Weights of a small mixture-of-experts language model, trained from scratch on English Wikipedia.
Size: 20 layers, width 192, vocabulary 2048, 65.8M parameters.
Experts: 128 experts in each of 20 layers, 64 squared ReLU neurons an expert.
Below are experts of layer 17 (counted from 0) of a mixture-of-experts language model. Rows are named router (the router's row for the expert), up (a neuron's input weights, with its number) and show model dimensions 0-191. Each number is 500 + 40 x the weight over its row's rms, rounded and kept within 0 to 999. Numbers have three digits each.
After each expert's rows: a language model's description of what the expert responds to. This comes from a sample of Wikipedia text that the model never trained on.

# expert 22
router:516511501501437488487489467451405462401491535543561437484462489502525482627451524513508511471550503527567527525508511488462457557497518546471499440500501478514513544503460495577507566467524537508509543534453490463534526443467463478456497499578487486482443572530519470566463533529469554525551410490449444515509517473458526470541548527478407522447586550499536544476480491484541552478532495547582580518506460526606488514533502545473514545521457435506545467468538493483500477472437530546509447449503510540517506453531472436443534507572474550539550504536530570490471497521532504503
up0:572488538410462546456535499515493552445495523550494510479551505500451514561568544445516506529437503627502554454507480420425491597541460550503545533489472519491559545433494507505539459506511474552535521431516542451574487500503481510531437455531518473482503503552544482534540556513524559582517494488589501553544561525502474477507466490459485533440611513533561515527525504469502514481481554531539475511515520511464540512484488568463449448506500461501461473506510509517467508536444498535508520528428456509506434474442481520467458431533489498502487536476518441437464434496426464568
up1:480603486549562478474492448530473523473477491462490501461456506461426492504530529563500422548464445518540555481494496499487490533543514520525485533549466552503465475465464468533526539536453559475588536574467529558520442522406478535580455529551427460574553502548440501502501527463470523496504593502517527520522480506552513505521492440429531599489550502433559461458471547519485577483480537535462512422480499523481534474538437494471555474475517547488485443490534546452445490558469520568549468542461501459545537543506542457459545532495445512546509442472434481517497485509525442497
Before person names. Separators, commas and prepositions right before a name in lists, tables and prose, often Asian names, such as | Tang, - Madan, and Mewar.

# expert 0
router:531491534488475500481539513480507463446533479490568473546523458506522491441459480483479490479532500501434494476506508563479495493551425523519531527411492504501503509444479429541595478521492504477423520486436567432417494585478484492487472542517509545570464583511489514456491474425432542486516483468405541456478487524538479449555536516452430476459468531499560484525578477426525521484492443489538533504509484434521530442450540533478386466567507481493535510473577470535493499438460497493509484567545490494518537525470473490587595469473483488526577486472552468457566535500506470530
up0:552507485500556486583404508478537470531558454544544500506472476424577509545450471445493514484490499515459548523509441498542481483544497482493472446454482566516457518478492502523520593511542539550422494448476448458505516485458470507550547484550497537432471480522507483478480521407538548559559461424477506465503535470488506498437501491426403529451459523482537465480440533448521525541569527502499520525494489494421495491514554536472530505438466515522485454503529475524501519385412509524457501460555503529478537440521569524459511502452564519460487577535558506508551447553538549453
up1:532568480530537436443556525467513487478471523499553478565477485529441506467504507515511550477374551557496511555450505526495507435457506561537520504493465470492524513491518410619494454476432539435479472476510533464459504483545498485517539424531416481518584574505496537476538495553514535510529505427462560512481420520525514512421490502506501486573487468493438471394466484511483441471471477565511484472474441495477543505489474496514452440510515500476497462437523500474551488491401547484558485453533525470468463501478511456571530519412509458479530480505471501515427516436474460459
Table and list separators. Pipe cells, colons after infobox field names, list-item dashes, semicolons, plus connectives like or, until, than, since.

# expert 62
router:442478498555431519552481511498567522499460447516541475529543414510502536557526495528431469497470513505564543469469507465485518499443558517531539464459455415552497538468479512452501446472473471491502480484520570482481467518489487437596574467550531463477436513531466581521454524491515531468530539501433471499543441514467523531569537496478477542488440500472473467425504502545494561476522492534473526487502533559531498497518464519431528479561484545506448443500454509482461494466537563527516520548515436509586455495452544429437477544507447535536474504477540489519542363529535414575
up0:563533447495535540482445477541501496512565454431511540528496482540516500524559552511473458521457605459451506504428507483519488545496494542545508470518512531480453465508473478473508586475488475502520500500481488566594499505531508392439512470440479494501482495476458443555500530582515550482535466404465398464452479516425518438506577474488474490534529511436574473419469532534543528525541530537508539482468476498449517503481460514557507427539519574465556522411487478439543476476483505529525576524498528518514496488481499496471508537471557459526605487446487478446549498444533535528
up1:473579588592556513450531447486504495478491532470450412474494476511474470472506545493521498515485487474561508522535456491497474533478513560534504462445490546538542533531508535477455488395509466472491464493529520488527565478454494475457464480518452413456535559520492514463518484441549549594527496484497497517452564485480495503533544440573510480521488477492571524487437531567466522457586566523501470462467448405573498486442432443509536512449518525522536500473441478505482502507545535574598473493480508484606534568536529510509601507518493501480522486462464519513558482494559470483
Clause linking words. Subordinating and linking words starting clauses, such as where, when, because, while, but, However, that, plus commas before new clauses.

# expert 16
router:427523567543492553543531543465460539488526490460474517511465551512445474456482508469472541485546452519518445509547561474466513536464511570476431470469461563504482483464493480498506474518472427561542451544500457534440545489462429455495553509501575515523511487510496485513462515518485420434431515479533491598452508573499426459446529514489534557449455560493520468468537491442484535457483571464487457454422473452507574423489542534478544505595418567493518540545489516518488462555549532549497494466519451524502523558527542480544506565575478452475507481498457468548490510500537530437
up0:469501471493435402515411518581591463494506508476512501503531560488386436515493474527453470514439558491554537544530527435516493495499508512484473538434476447500540522532521465506469556492422476547504490555546511495505543517460485458438542490545471465550533495496548494535497488501497513522543485487508561475449511467461431505501471456462462537441521431530507481516454443510558448497545539467521498470394511458475441465511464497575541506522526518494474439481558529549409472550495494580458483558443461551556472585456489531499501474501498498554561473545549581467517540459474478532
up1:429577542524482513509564503501533519467529504486508564459539565564481558536504431449503542495507512509471544452532522523441488484466462470546457427478544513535472506478473535468494494471547429555518535425499465525469502469537400437576517471467530459448503522502540521525446591492528530527441478502488483479441534550465490526472482505508492516504504502504515522511439475479512486461489559502429534522465427485470581511481500476526528493566524519622523540540438515528651494485466498529452471476459496554557530474427516476515431522467539532505481522564485490473450402487462457542
Digits and numeric punctuation. Digits, spaces, dashes, colons and periods inside numbers, years, page ranges, times and coordinates, such as 1|992, 42–43, 3:08, 51.445.

# expert 43
router:544504570447563451505499530506491527440499540484396492452520512510519523496508529487491481518479521450530434466495508531507474520447472498475489533502559478442451505498535453525635546502551554550562436496525468513502471506561529527532496556500533510530531496494443518466410450508429457508525510519464533548431509594467478522452502551493560532508541519495412484499603515501496539470480494486507539549491486580461512503460442426560455473440552502553475479489437514539462443494475490527488466533572468486450418486551545569541453595515475509512464502534480576549543479479505485517
up0:517481604585443416504512482515474495435557470457505491474546537447430567476492532497546454515456520537540533486506488447574504519463611431448511497438486548513470522506520538484493504566501448557510519484496485445546511536546460452464498501512567413480487479582454483531486526446491565501468540524554472454510507482425456441524504487490473528531553541503569503528472480550525474443593600503488441549505472504538577468480516579434468431425449481537509528472524480501492469500396539541543545494481510484485500482512485487470477499440442508496484535513543493490485514464508498486
up1:514553460491467521440503449508505467487496484435424552522471511427476513402495526548431508525497596482534455530494472458565445558492517513533498553442497550466565552493502506539500521488525522493495456584522523539498576501486483544552564542496513528481534523464593479539541621507462474457511471419464462572549462528538541538426447562501450485481542573520480464416522444420527544596508469534501501509516516460515547481482516488536539517492539456534549471581490471498503516440548460565463452558509501465511477485506500474527507488477504429512512521501512466538494472525485522437
Foreign name initials. Single capital letters starting personal or club names, often Slavic, Turkish or Asian, in lists and sports tables: K, J, G, B.

# expert 51
router:567443531480515444461488469435526510567444464497467549453548388478507485471422491483465564492512478471471446396516454477481499496421475487558460542505495537450464476509546486554468506498487452480462487454450502497594473461461465600542525488487492451483566484495518481539534487435539490431509566439505481504482488519525438502475543544534461540484438470519467485460458542568481537542454486448419491495471523586463519527503475526497493417500476499600501479480474465467473409516486507554443457489516492501481478498505488496491454571475491469461522564461539452497540420484507423515
up0:620523481422453575389506525416554460603507455510495409436515499472417485469446473515530519497488462525509458439500481463447448535478463503469507508439531546463551468515566501510470478458495527511537422507497515510459542553493464476501566484484490562487522473566447494481501483476515490479477494475558476502547477440459531464531523546524528498557494483440430444551497526516539437454517538482450487450523541443501478479451545514472514502449524491449504539416458478544509445592501492435549548490494459505514453480538524483569535485426505529531503539447547496467539522505547529473
up1:470544495560539524530497469407577520519493480479494499617491419471501519469478487554527396461441443507477541539494475479517480491478466478550518477502529563464518602549524451409472514482565525479554473512450540423547553501470481563490543509453438484539487544509545488542466484489519495459553578483445478506456518460497552529507556528546488476517522559539493439493505495506440516493458506541498435486515472537429543485519472500476518494542496544538491513488431466468436500545495424562494489500493378552463543529495534484460552623507522488506490517462493510533514482450440541486
Foreign personal-name pieces. Capital first pieces and inner syllables of foreign personal and place names, such as Belić, Chiu, Badjie, Pichit, Chattanooga.

# expert 20
router:451534480408501513495568502508466573487470541504414481477513510533431519519496487469528452526432548511436473559566435480565532521456537542511511514511499532472491484452481480518454552518468524529495503442593451494449489449480513574521495442500493540528455464544521471561417513509531476490497503574597525504522490528518510512476571412499492462508493563505519600527438491486491443483565510464428530450412486544513540436559561494441546462474387470496536493525501546469452559433514523501521491513518563456536502520501521491486477484481508564497557523435488535466498437472495529514
up0:570514477563467461528580546490522474567504483517492565497457486483497493470482505494549445487472454428494571494467498522510553446511487509512494542429474474474503486461517458476455518497487548583518497482552510512539439598530445466474445576496496523518547495475498509516535485590481416527449503499510555534502512499512507466509541537480483510525433464575561466507544530459466485436581592552515524530432535515488490485502533425547490506474552576542514560469527550490427529440514536508527497469511494618523481477522500461517501427466491556455478443553552458525445447473598462524
up1:481511550542550457589494519532463447502521563516531497460414516534542512595569476552500513452525498549470454472479447450465470511513532469545521521485577507499443460525480436494504464546515548515577489470558448545510503466453485550456521488532502503524483530477471506589540523533423456504430511472519504500468533508544509499486519539541552474523512496531476486501468574459517547513533452562520451507428520528525491503604459483619539499545478453480521428559490572506467538500523500530575526515593531523490409477528513467406455514485552492497482500488533508465562548436499497444
Word-initial man- stems. First piece of longer words beginning with man, mark, eng, car, sign, pass, such as manager, Manuscripts, manifestations, Management.

# expert 40
router:460521411535562459508543516536574453464522556561478439485509470503533509539583471479532478480544561482478454500514506517477460507453519489530575472433553513478467472482552514489511520453454506516515507521486460527447463543548475452493539485460512403483443494547471505508504608491526544535466475488529466439492472460482542502547554412509499495534445511489496531458547522554457458505501476398475499490440541481529499518473479457497573506468430458471563444370525473477584469446517536495511476485510528439381561509523476512531534469551509490571501482481521515482474408483485492481
up0:543486434510541504551496509430479478483565472475467485574536511522489434574528529499530519454526442483500500486539560531544520480523562448476507485472561470488554492433428534591557472488476501482458512531485478524481457437464481501506506569578460545536500515530441489452524508547535495482451510597440458508530489511576481372518484460558546517471507519498472407447512555505444546524559479452500480458480437508490465488576487496541521529470502503459504572439502513512529522542474536561537458574502531558500521383515508570488549495518474440545491472503573524485504531482517530539
up1:476506558541579472474505467463481500442484580515501535506552468558537464517487546519571567461533482543539558441520535560474445501524462499502473517509463540464435532424459508425519523529488506501484521489474491497518467494464533514458510510527455632524505452487501463514575535383485541527502498469422536454460479537474490510516550443501476476509440442476420498488528475487445462515606558561466485465479480523576524509498491515483470444543445525507458496473484582448534485552450506518481511517420550579473506408487542487585492534486474466467492501540554527493530526470565526521
Line-start list separators. Pipes and hyphens opening new table rows and list items, plus endings of Latin species names, as in Dicronych|us, Gobies|ox.

# expert 6
router:556523474487528515561467474454555499505506559463537503514545457581497493522414494462520477446567478455526524485584500564528505515558489476470531529471504514469553476517464502534481464548519588427537489430508523487492472467537500492578566478503533507546479564532486475505492453523549500553473497455473448487491475450535488586496468433523532569479482456418462443512471428508475479575469453473487465533517573432479468513429510517533470499646526373481460531477494549483468503490529547516493534463493501455529498498440511455444499533542459558472515534551454491488478532466449491457
up0:553517433423476512497512489479524471502531562433473471460505465443425456508460409487505483476533466527512487452507556471454493489591492477538578484541515467506523513524557556515492572448539504513477484501446533438476502489536528558495553459479523507504446536481485455534531566501526499444473451514472452474467394467539550508534566467427475477503514513550531479547550495503536559502461490455488468474460513527494418459477475540457418558540394410464479472503523525477514476578504470529483487476438481483565492550454491421470490535476506513476474541475549496567553573580540483459
up1:471578511473442561476514466542548530549488530467487569500493436546484497469512499467487460478527423502466435466571502461513444514484470484484480499531460494467522577503497507468493432543534504454573606544491465437546448455532485503490537499512536479493491549384491426504512493520504516452519462505522477496533475513525512539451503545500505413559439522435521438468525504542476524514462544583395453541479462464384508515473435525551466563557481467561495444489539495520461487494545459457492559487482467500437514538506525581524485489530529570476481540492464495516489467460492406493
Mid-word fragments. Word-piece fragments like g, b, d, ind inside words and names, often place names such as Leadgate, Windsor, Warburg, Zehlendorf.

# expert 42
router:500534450535492506469464543414518483482578543521464424513491428554517502494477534522440486499473580477473524480489413501485513426496479548471492520471498497494491470453467463529433542550475489476483513495566468493461511464500537504550519467466529515566545508488502515440493528566540526547577500524470432605388506405488558464474563533463475553502485460574571461476513488435521459511475493499474549577536523528449418483438559541524462452481480499457544480500507608519535522461471433452444559531509494465533444465486510487474461483557514484432517524486521505490502452505505435518
up0:566522518449480464595526467475517463532555462419456466496476465522497554545513515425500431473508551438514541458554515560500513535472510465554489481455507379493495512503543488448531561484532545517521484480511577536449460492500530491451452480506474486548497501481469456456590513473530460517457509470512516530510503533564549492530455465491453524545487421555574464526504552511517484504489580519514417466547512501438586428486460523496514503522446536535535524485563508468528482564539427527512414489474466468449543523460478550440502437505502501402546476471560515551521552536481460475
up1:500603488493513536517505546416473458468471490490583543529451462485577586516478565445509538550492549459470512493445530493498499551487558530522520511493510491497548490497503475464513496529468567501516485514557471508535490560416438508552496501523521567524550549492542519541429467471469570543490467491472405512517483432490554510506491470516544468490443540510506565543541457525551490480480473607511509538522560546519519494532509495506549515490581495486463555522476581484503468459561528507424525506499528594542518488500497481590508445445504509513490542469587581497559522514585441455
Definitional sentence verbs. The is after a title subject in opening definitions (is a commune, is an American), plus as, became, during, born.

# expert 17
router:476460464485525559489481523547529506466506542435481446574513539538487513560583493492507505516527550466474506510568499519567573485474447528490403490500448518450454505569471488528559526389502520582496504490533514528562536433542564505449520465502490437478418551434490494495472478567523506491472488509518508476501555501537504566507499439501519492466504537505543447509435515440518481485528508495521553523517494501461444445511460494532500476471573482512457551458535599520508585541511447577520537442494438530483470463495538505538473565453518451487617463559532451485483479452480550557
up0:543415531583524502417452489476552412534469540471454524511524432561531554488553529503475471464449552497483543491553494607499487488482518527469497518522408499425500473473534548490445454474546423479498457462566463438568497453540492497450445549486513498504509507509487528512499532544428501555456457501561543490402497489469541551497476474468500497544527481563526494537535430467484567457531547501543469509453557539431541408565536552464503473518465522527483514423542488456488469535473542448456520474497521476511514468542549530525527515459586458478482483484477453537461481469512541517
up1:564543471492483541476511564510502469582527559453506532564445532507482479516509547484483558466562470503469486444473517595533513499541487425511503515470529493412555474489537528516478470477519523518610514475500516477513484452524595498587511471474458489499430559555518481512474450562454471547463465507519478582439506484432545508502512538508496493478433505541417528543495551521494527464502514528502524437456543468481517536545568487535421546515491478487516567489436509523492526520543549524547479525430470543518513445479539488393480457492528551533600576501545454486452432497486483463
Year digits, sports careers. Final digits of years in sports-career and history text (194|4, 2|001, 2|007), plus score digits, commas and closing noun pieces like Un|ion.

# expert 59
router:463501518548480506487512485488554536479513478451522501477505493487509496499461454472442512482507475495507415439500528437451482474490467430484543463580546498449440503454477584555500513561475448462510504510483499568514540555425428504476467515513436525518502547505513503465488439499557493514594557507541537520488486456525558558457525380545568468494491488492471587471476541452541482519445520503511568497546529570444515496514442515551514537604505431419488512427563525517551510555560528502534458516504489467451479532481464465502520466493507583551526487597541480506460527557535511449
up0:629459505466483598479572511524437437491506428450548473513476472522512519515523457489482544471486510594535523519522546442462506527556573490522519459513478453539467553565492476470472450506501504515536522540572529527567519538475502546522484511590532497500507554502507457554559462488441492508518476502525462609466533572538500578501509578578523552535542524486518450492502509443515523457530479528466466461571495378488445529526513486468525519559489491468475443526529543432442568497481500502513459518504511447463475558558470508457499511518565557488469475508454530508452484507523463476
up1:519551510501531503511436440455568518495479471505423469433497515576515540498482505492539456516550499490492501437508481531508477529464531507506490546553494512460547486465442506480460465483557447518608494544480533514489482527448551538464431604543521477496501520538484565484419498502520521517547499526446481546509522516442429515526435423521479485557487511540524558483450541448502517431536456507504529435573595538546548513482473515490415466482499557426506476533544497519481479545534553500571468575551531514525460527532496442549554550553583501544500488523445533550517466484437418491
Country-name stems before -ia. Middle pieces of country and region names before an -ia or -ian ending, such as Bulg|ar|ia, Cro|at|ia, Col|omb|ia, Russ, Austral.

# expert 12
router:537513542468463497490456470500468498535452506467493512441434581472455456469585504523470512488456478495557548514516498583483528482517448540501514472550482495476524530500478489505475536475433483586549534497515556541421471528531447543485423485504434483558508530473427492465579453514455573481516535463429486558530440547490491488502547532478547485571492522530538547483516528518434464542544514516541467462565443444459477482454552571531598519631499498460514504494435486566511473461481538523502458526458481461441600547523512458487469472504459530449453484486512509515494468461441487545
up0:525526517451527501517475456499502450499538515502558524540448570493429480494543514451433514474501497478518516551469497574450484533581460481512454530539519449482524534561476458503473507500417448608516499519572540447487507540478436576498398448495484518587483526548469537527558511478491505582549569501487451523548512570480466452516526504495477493522422488555521584503540484534474530535548539530499489470509487455504526492465485540470577485550442476483497492483418535563521510452462542551483442516484505541468578512519535548426542533517545508513463461489584563598480523481484519514
up1:536494566494409500485480480509543523470495467569482494481477541461528487463496546535513519486457497510456529501466531431486482444542443546493549494510537558531454507503469531497517508537428496510576454529494471519515507486450515555509502572430499519565492543447478476539503503546498587446445574543459412565505474539431541573456521514500546428541548457471503512493525473490560544496568494600504465457429523495447406500461487469520461532537502508455536450533492522465499445484410512473510562541510460493516551545615495562450478516512479517519503458457455525446549502495585459484
Numbers in tables. Digits and year pieces in tables, scores and dates, such as 2,709 or July 16–18, plus sentence-opening However.

# expert 60
router:498535517476484443439480487534475452603490466512519492516475556437501477445425459549468542437511450452501478463530552485544467459491552482512531540550454481511505423591492481498549497557556434518477549488494509455505469419485438543553458541503462527492527439541444499466379553443431572517487538501442511449498544469407478462491487491455575451480562513495493487503494568474460496515475468528515489498459490507437511476423514530488517434519466490485517448477427505502564521537473499508504550505440620520502522508507497462553580527520527496520532566513521452552504509489537497468
up0:558514539478531409450463509540509433527532508488558451534514555530502442476508482501486475491539593531526471445512430515549595450431474461470541530527479500482551536499484572477523483544454470504429503445462463466468477532505552475521453525475484559478496534514471447446540540529422525461544507470472514529491487523470502488521559471520524478467491538546493509444527511470455481490496527471457448491508488526505600439504471498492510522429565461465489494429399586500407505508438532512561507485485530564397531543539592521561510566421472482545537497472513522498483476444520499457
up1:460589445476513515484505503509460507521546481433441559531509579563532527443499497454479506531505458506488499542555480487475417565523456471526534422489526524602507503565514490496533478454522507493586511474507593456500414460448496455583520464447449520488494517505513516443529512456501501509450502502520525497479470483457579500482544509483519490457494536549438579579549443442553549563533491545452520490469480530529465457478473542443486512473589462530469473529515555449492486460562406478544535452479498468558494474531504518512625533505534481509527497516475524485521471538569546498
Infobox field initials. Initial letters in census and geography text, such as the r of racial makeup, L of Land, D of Density, R of Rifles.

# expert 35
router:495514520471538432494495499545452526480488488579505430507521549514547491551464453489482507552485495507475520483534508466520591515551528522474451529476470418459500544539480500416534527534471547570501517463486536507457503549531485502503592497492456483486513505408535489498490487480412472454446454540443509502512443528594513501508533541540549467409527461497501567522616427460438470460464476545514463458577515486431530480543556495465474499452528472367430496491515555502480520499526439526511395467491569494505491499472469495497515462518485528439515527539469476528509502454424518522
up0:585527497473452494509462457462579517563464507472501489455467509451535510459483558474487439538456571498546520462495522569491480458527461535532523531567504487501439486525526549483524553454455518592552494495544520497434494558498506548475538525470501549537511458493544505535550561533509522519464473492465579522511503563464526493494547565511473523571528529571494582513517510455426454568510554480526500511546497423485503550497475527555544532567531460422570516502509513636499477578447534516480513531537490572524487555556486547510489504480440541451435512546483498518514469431448454508
up1:550552451500558525573471507561461456471498478465514523562500431472536551506485512509479495523512560481556476528485429519521511505486497520401504516515539542562426505456505509433503498481497502466669427393512506554468470519484523476583469459500474568485512511507537556589508523456477551542432457499492569484537522554560531449551468523515512485508519443540483450569519536491536510498484543593484534564475546440508483511516505503499512499475516469455527516490500554465517490416439446539505474547519464453505535480483547492460510424499581520473585497491452498514503478485500517522
Verb endings and participles. Verb endings and past participles in prose, often before a preposition, such as var|ied, fluctu|ates, rang|ing, used, based, published.

# expert 57
router:483443561490540497420449465481514504501493462521448540499484500523497540449423567556482518445505560475470463539506448430578469531521493478518546462451478460504479456516516519437506522534500491510502553486532502501524494401519537515539563461543499553477497517491543501473442510466491511526486496509532519516552449514489514518473555391489520560543506502556490484541496531486436473452498477506500431544455488451522503394602530453449465485505483525475486522485512510461523513386513493448452392508526447542471582599489533539450426495516412479560506512529448518555501513505512430450
up0:538553548504487471519492506465476527593428475478513492506517572576559509528488501523490566459474566502541530540486431475526514476505510456571461533541471503553532561492583481529469495519445472543506470447513524439493476519502442526561532408426603481470501521506465484534375508548516521521510535487482457477472499505504454520503523522410595452479549543484512555528557471489470544539506570529453465539490474437509461422497478486474454430501541513478583476523471503504538485511496539489401526544539472499489529456509450482508519494536501507572493482537379536523486478491558509506
up1:534547484495464455524366515532456411437463467492411523513512551527529493440495505416529598527517488497500446473495473515506462456532471514534505541522496522574539525481564534520526455517490414472537488523408511521472509454517559544507551489514472464476512548463451479478494488515489570552471539490465532527524541560513474495514531503492552490573537483573499533519508521413539515534443558552521486486511532514492494478535509603501513548448475500413416478562556477473553482447468515510477529536479551496472517515468569530450470520477502513518547465424481503513597539516460475424
Table numbers and brackets. Spaces, open parentheses and signs before numbers in climate, census and statistics tables, such as (43.0), (228 m), −, +, $.

# expert 56
router:485466457493546449526527508490537496488481512561536549520525538519401464591464407535440480534518432513467554572485471431530487479494510510495460469330552568563501555450430483503506539438450506482484540489506461470496507470440534434513434573466490488471468513525556513506508491513440562505474481521492464469489473431528482504559534518436456435497468492512551507440531431492520534462535495486545550534543494507507444544452534499465476559455485513465478501557503504453490526497563427536480491484478488509474546462419492541557523495518507510534507464588507525536511518499497586545
up0:541446473420446556477421449527481500467515466493547587459499503562483471518473487474465474477533538530528473492435477551426483458454477509491494486426523538487495521523517468490533524454566436608573481531505587559500535521506555520522523566515511575592541477519513510576559481513493523589495530515505469516555525568486485446513477478482415481462445524516554502480513531458481525472477550473532484498545497496522443474569517449520541489463445486557505563435469503515521480493489548546509586557539525499487539500472557523412498496474520512507512451505578477566504470544401491514
up1:513560582545443582470492459458558486496526547451568491473604522538484533505556558547526492535549542501492527439485496530466527469525497544545530558482530573549499504476481536543501468541425466488550481443489463519500520570509520441499511609534502490515518517457449493579434485498454486467535485448539553532474533477506505453522480471540470432508526510502502486550491453564485498482484477573605518587473486574542502478560465552506483456501453516523470473486543482482447504529516497495496496544563526513447549464475336516506493489525496500433495460529552481519472486444539512522
List commas and conjunctions. Commas, and, or and with that join items in descriptive lists, such as blue eyes, and; buffalo horn, teeth.

# expert 54
router:520509540482525463556491543501416465467537532520508503564490547484495469412498424488593548467531479509461527524500517485555496471501503457418525475510579462581486490489522446520549484506568510488429530460556512493559615513494499561572501496456528471461531521530502489440484505496553514459484572520512452502490459525525444468430508487523556424497466498486473549465498477500478461432452534483505506520533495518454464476467437531472605530410431546511438500520502530420522566434479530455439492579461514485482465505520486483479498440473504488497568550525497497450471542542557497583
up0:541477547508487472489535541472467526453494526483526538545488543502572509526497436495432544453472504510479530567481486470561521467454529482427435502521507508476572492531457495516534492594536437548468552491484462493463540495537536475496516517479511500522517477481474462600438530396497570437494566500441490479492446497438515540500481521536622435470516429446491506559515501482491479522495522553511498489483426548516434496515476467405552567479452583483435538562467543513581472507453569481471464523493497521514513482447459499537533508540448543467429535485535502558463510560449464528
up1:542567557473534580458410551495507458431474515547530505591525488540557506456545475467580537530508460515507441444500515458523473472545563479479529594489467482489456540489467550539539561524460560502560496438460509475484561498492528495529523488497442503449412515487503442476427512487556535460528535537547492432450432566463545473473515486510566504544524459539467528521471450437558543484565519543499518535511522447499426537469515548464580473492564480560451463503476556460487468516509462575464554449553473508523546494534459445475446475480466563492543506487464494485501477494483506503
Word parts and decades. Middle pieces of words and numbers, such as part, spec, stud, the 96 in 1960s, and hyphens in ranges like 1899-1905.

# expert 48
router:528532538556459529470509451516558510541432579540540492483511501459588527526480475533420509494523438436516448488524594463523507482527493499520530467511561469430467554456564536542482431470498581488498490426529491472458487505491509468494527458551571470571560497463436538543481514535504531509549494519545527478465554502460525529481516488521526541438527509451523523545453467453498516486477534575503529516501444509468483490430558450523539478462566471561503545391422490398460467584466464485577510536496515513464440453525512470564448469503487497450539521476463554501459476505467524455
up0:502588427486501448477554505518487485541553507495422443573498471468495502467556585496472516435487550576526518480574457494529544495519511464509531475550474440451461488547459506452565526469451565546504534512555507546453554488513519472546495460534472517538549502495536494448480486462522478570504506528486507483523513499461552545513571523460489498494420416499499492500464516553530493456554583518548508414513440496482483459503552406448523448494526507518482522498527548516542459519416430441546442447469490569489479517503493541599520472516545479483565540575467433469561495502538515522
up1:431548505490503498468553493484466483492468459517488523503572531470521462564467483490490535506423507496527459506511540511493517557438516511422454432496466441494493496513622479467473495498597562540546473516480482467507433503606538572507485471561430515509580486471497438516526433527454481505544461530507477514455491553558551545523530533547526473523454491493520475528503532531510500476477420574546506524500503522488462542504509504511435447481501500489440478453527500489506588489587518480509441578444472551481515534511613472533528454545511509497487503577456489589457571460537549458
Word-initial B and b. Word-opening B, b, l, pr, j pieces starting words, such as breaking, brawl, boat, Bowl, Bird, lifted.

# expert 31
router:502490506518533486516515447506483513463535490536476519472506406514473536523510515447412431419480491487454465540458454508474521529363556500538520444506465496511489457417485511517457484489528545462475465523512477563513521550498517408521543544461480515505483479458464506530436557493582452461455559438477445510490460562456470468566463569484489550558465506489551494493497486532506563562482553528506486467513515525542459539483499512496522449541546516482471444521459527423484464436550439505551509496529452514482471451464468425493463599433500446430558527454567486454525440471530457527
up0:549546532569502562581492474407497502563451428483506509493572444480493522476503546501498516472470457554475487443451504476496492500465546570538554470474496473536518500500418463426477503509580571545566477521496515599501517490500484540478542478473429500494555446547454562465360477453537429442507475551510476511394538492511476475555419570509515542570469464473530555488529521479468480522500557456474574487480473529474517557509498514499536440483532478501444511502484492474540473525559509485488418462545515479448476509508492501579443496509485465510476494472499494496417464490501488484
up1:582440509531486533503474448557564443410495530491484506511529443513511522515512446444517523440450553389523529470499527471490458512464492490521516559499485513534478521463531503567402510461491551517562393533516532539526454533525492559467448480488452525465470488478518506478541494402553543511453503459527485503563462531502489465499549506424499435526383516480464559534454470534479515551475553583461434440480488506521459513488522415479487530513519500497569478485497550511563448487502499493533527515495477474540398510485509520490462592548542532480441498491522466446524455503430498512
Function words and separators. Prepositions, articles and conjunctions like of, the, that, where, when, plus field colons, slashes and table pipes after names.

# expert 26
router:453521463500450541496526420465493498529472509475408465469553458547492508445506559534542466550538494427534478437419501449526502505469503431572470445498563496528569449489409559524535511506489533492523516473538461576567557484483447463439490481527488508470480495536506486505432549471522488546528503520493509531489506555429616484535475567457523471536462451458532492552503524439504522549458372417438509441468485489506505539503463510472510509526536544457484507495530534459470469514484527512512504498507473452550528472547480454475537428527485486485531541469525540483490591505555576427
up0:494568482493504493527460483440481534482556519480518564542539524514544512536466476510576463434477501505520504596561503482473422588482522619536545525502568528501486474455503478572523452501484429516441538465511559541527499510501495436473501529460493439523516548516515510489517408460496559473580481451539519562510473499488466521530580463478469458478528511559516533477553492467495528418436524519480444488469478537599477506496480469587580595475503446503500493466467535488468528503536539487515502466533509444523398427506551513528478489505484520592520515438460458507522491495555481497
up1:505618498543461537522548536509495487466514601499446573478479503590488543516516388467522498576508446523474519502496537490514516449475590569462470494534480489454467477525495466543517448516518581511547497573499523623513439489510513461512537431542376519520522526525544488510461491451470457534587442473426463522528468476477498456503495518554446509462530564474525488531485430473491481568568481514482516442472495445483516474527553478484493538548454449488478461536500474508503478488496493494516571534444487517417546498521468549463511433514518551480533466512525446512486498510541512539
Table pipe separators. Pipe cells in markdown tables, especially the one ending a header row before the dashed line; also closing parentheses and heading == marks.

# expert 55
router:525450514515526471528545479531473520434482483502489497567472523434527555477527566484467481487473444471531522504452467488508445509528516588495479445523522527471515476477532454524491550581502589543472413426481483527548464457525556452583476468490506544455508553525521471484493484600509535492489608495488516523578580471543516529486565521517532546490506549516544495536499495443438492555519501494435473487460513481519540539500488511430468460517510395478618510503514509564505543549519514513483551498513557454530438508539428501450521482425532499526542486519395532517469529491504572549
up0:496447521510555544518517523467554512515442493551497474481586505495592535563537524462501509492485518514563467433498519498434492458500461507481502481484532467449589525495477533471487511454494474611507498549504561513588512574589574574463531526537504535556470560431519493442547529549479489404533481507550455517427485462486573488468453521436535482494483462473540443551510454501496462530471597483503501543519508473486550502602514525477493499505466469545524512509534541414498510447502537538464477448505565495459477511524413492453537428501521507508491481535511458463467518446432521524
up1:483503591523499465462554508503446454457486553513492498481482510524529489521532481498485529447525526497584490466563429503565530532574463562514386463568487556526465472552507487514494487569522497521568472481504451508518486539575471515531510484460494521452567548501542497515502569529441550486497497412529520554505487492498457513496545489537486512550504461444553552457508534521501518504508465541579426575449529399473434454519478540522514458566466533506518536569406483543488480466509492411494531481578550427564470475526449510504544510496525525454497550452444522474440546503452500498
Common noun and verb stems. Stems of everyday English words like work, school, head, join, port, play, and b in combined, often before endings such as -ed or -ing.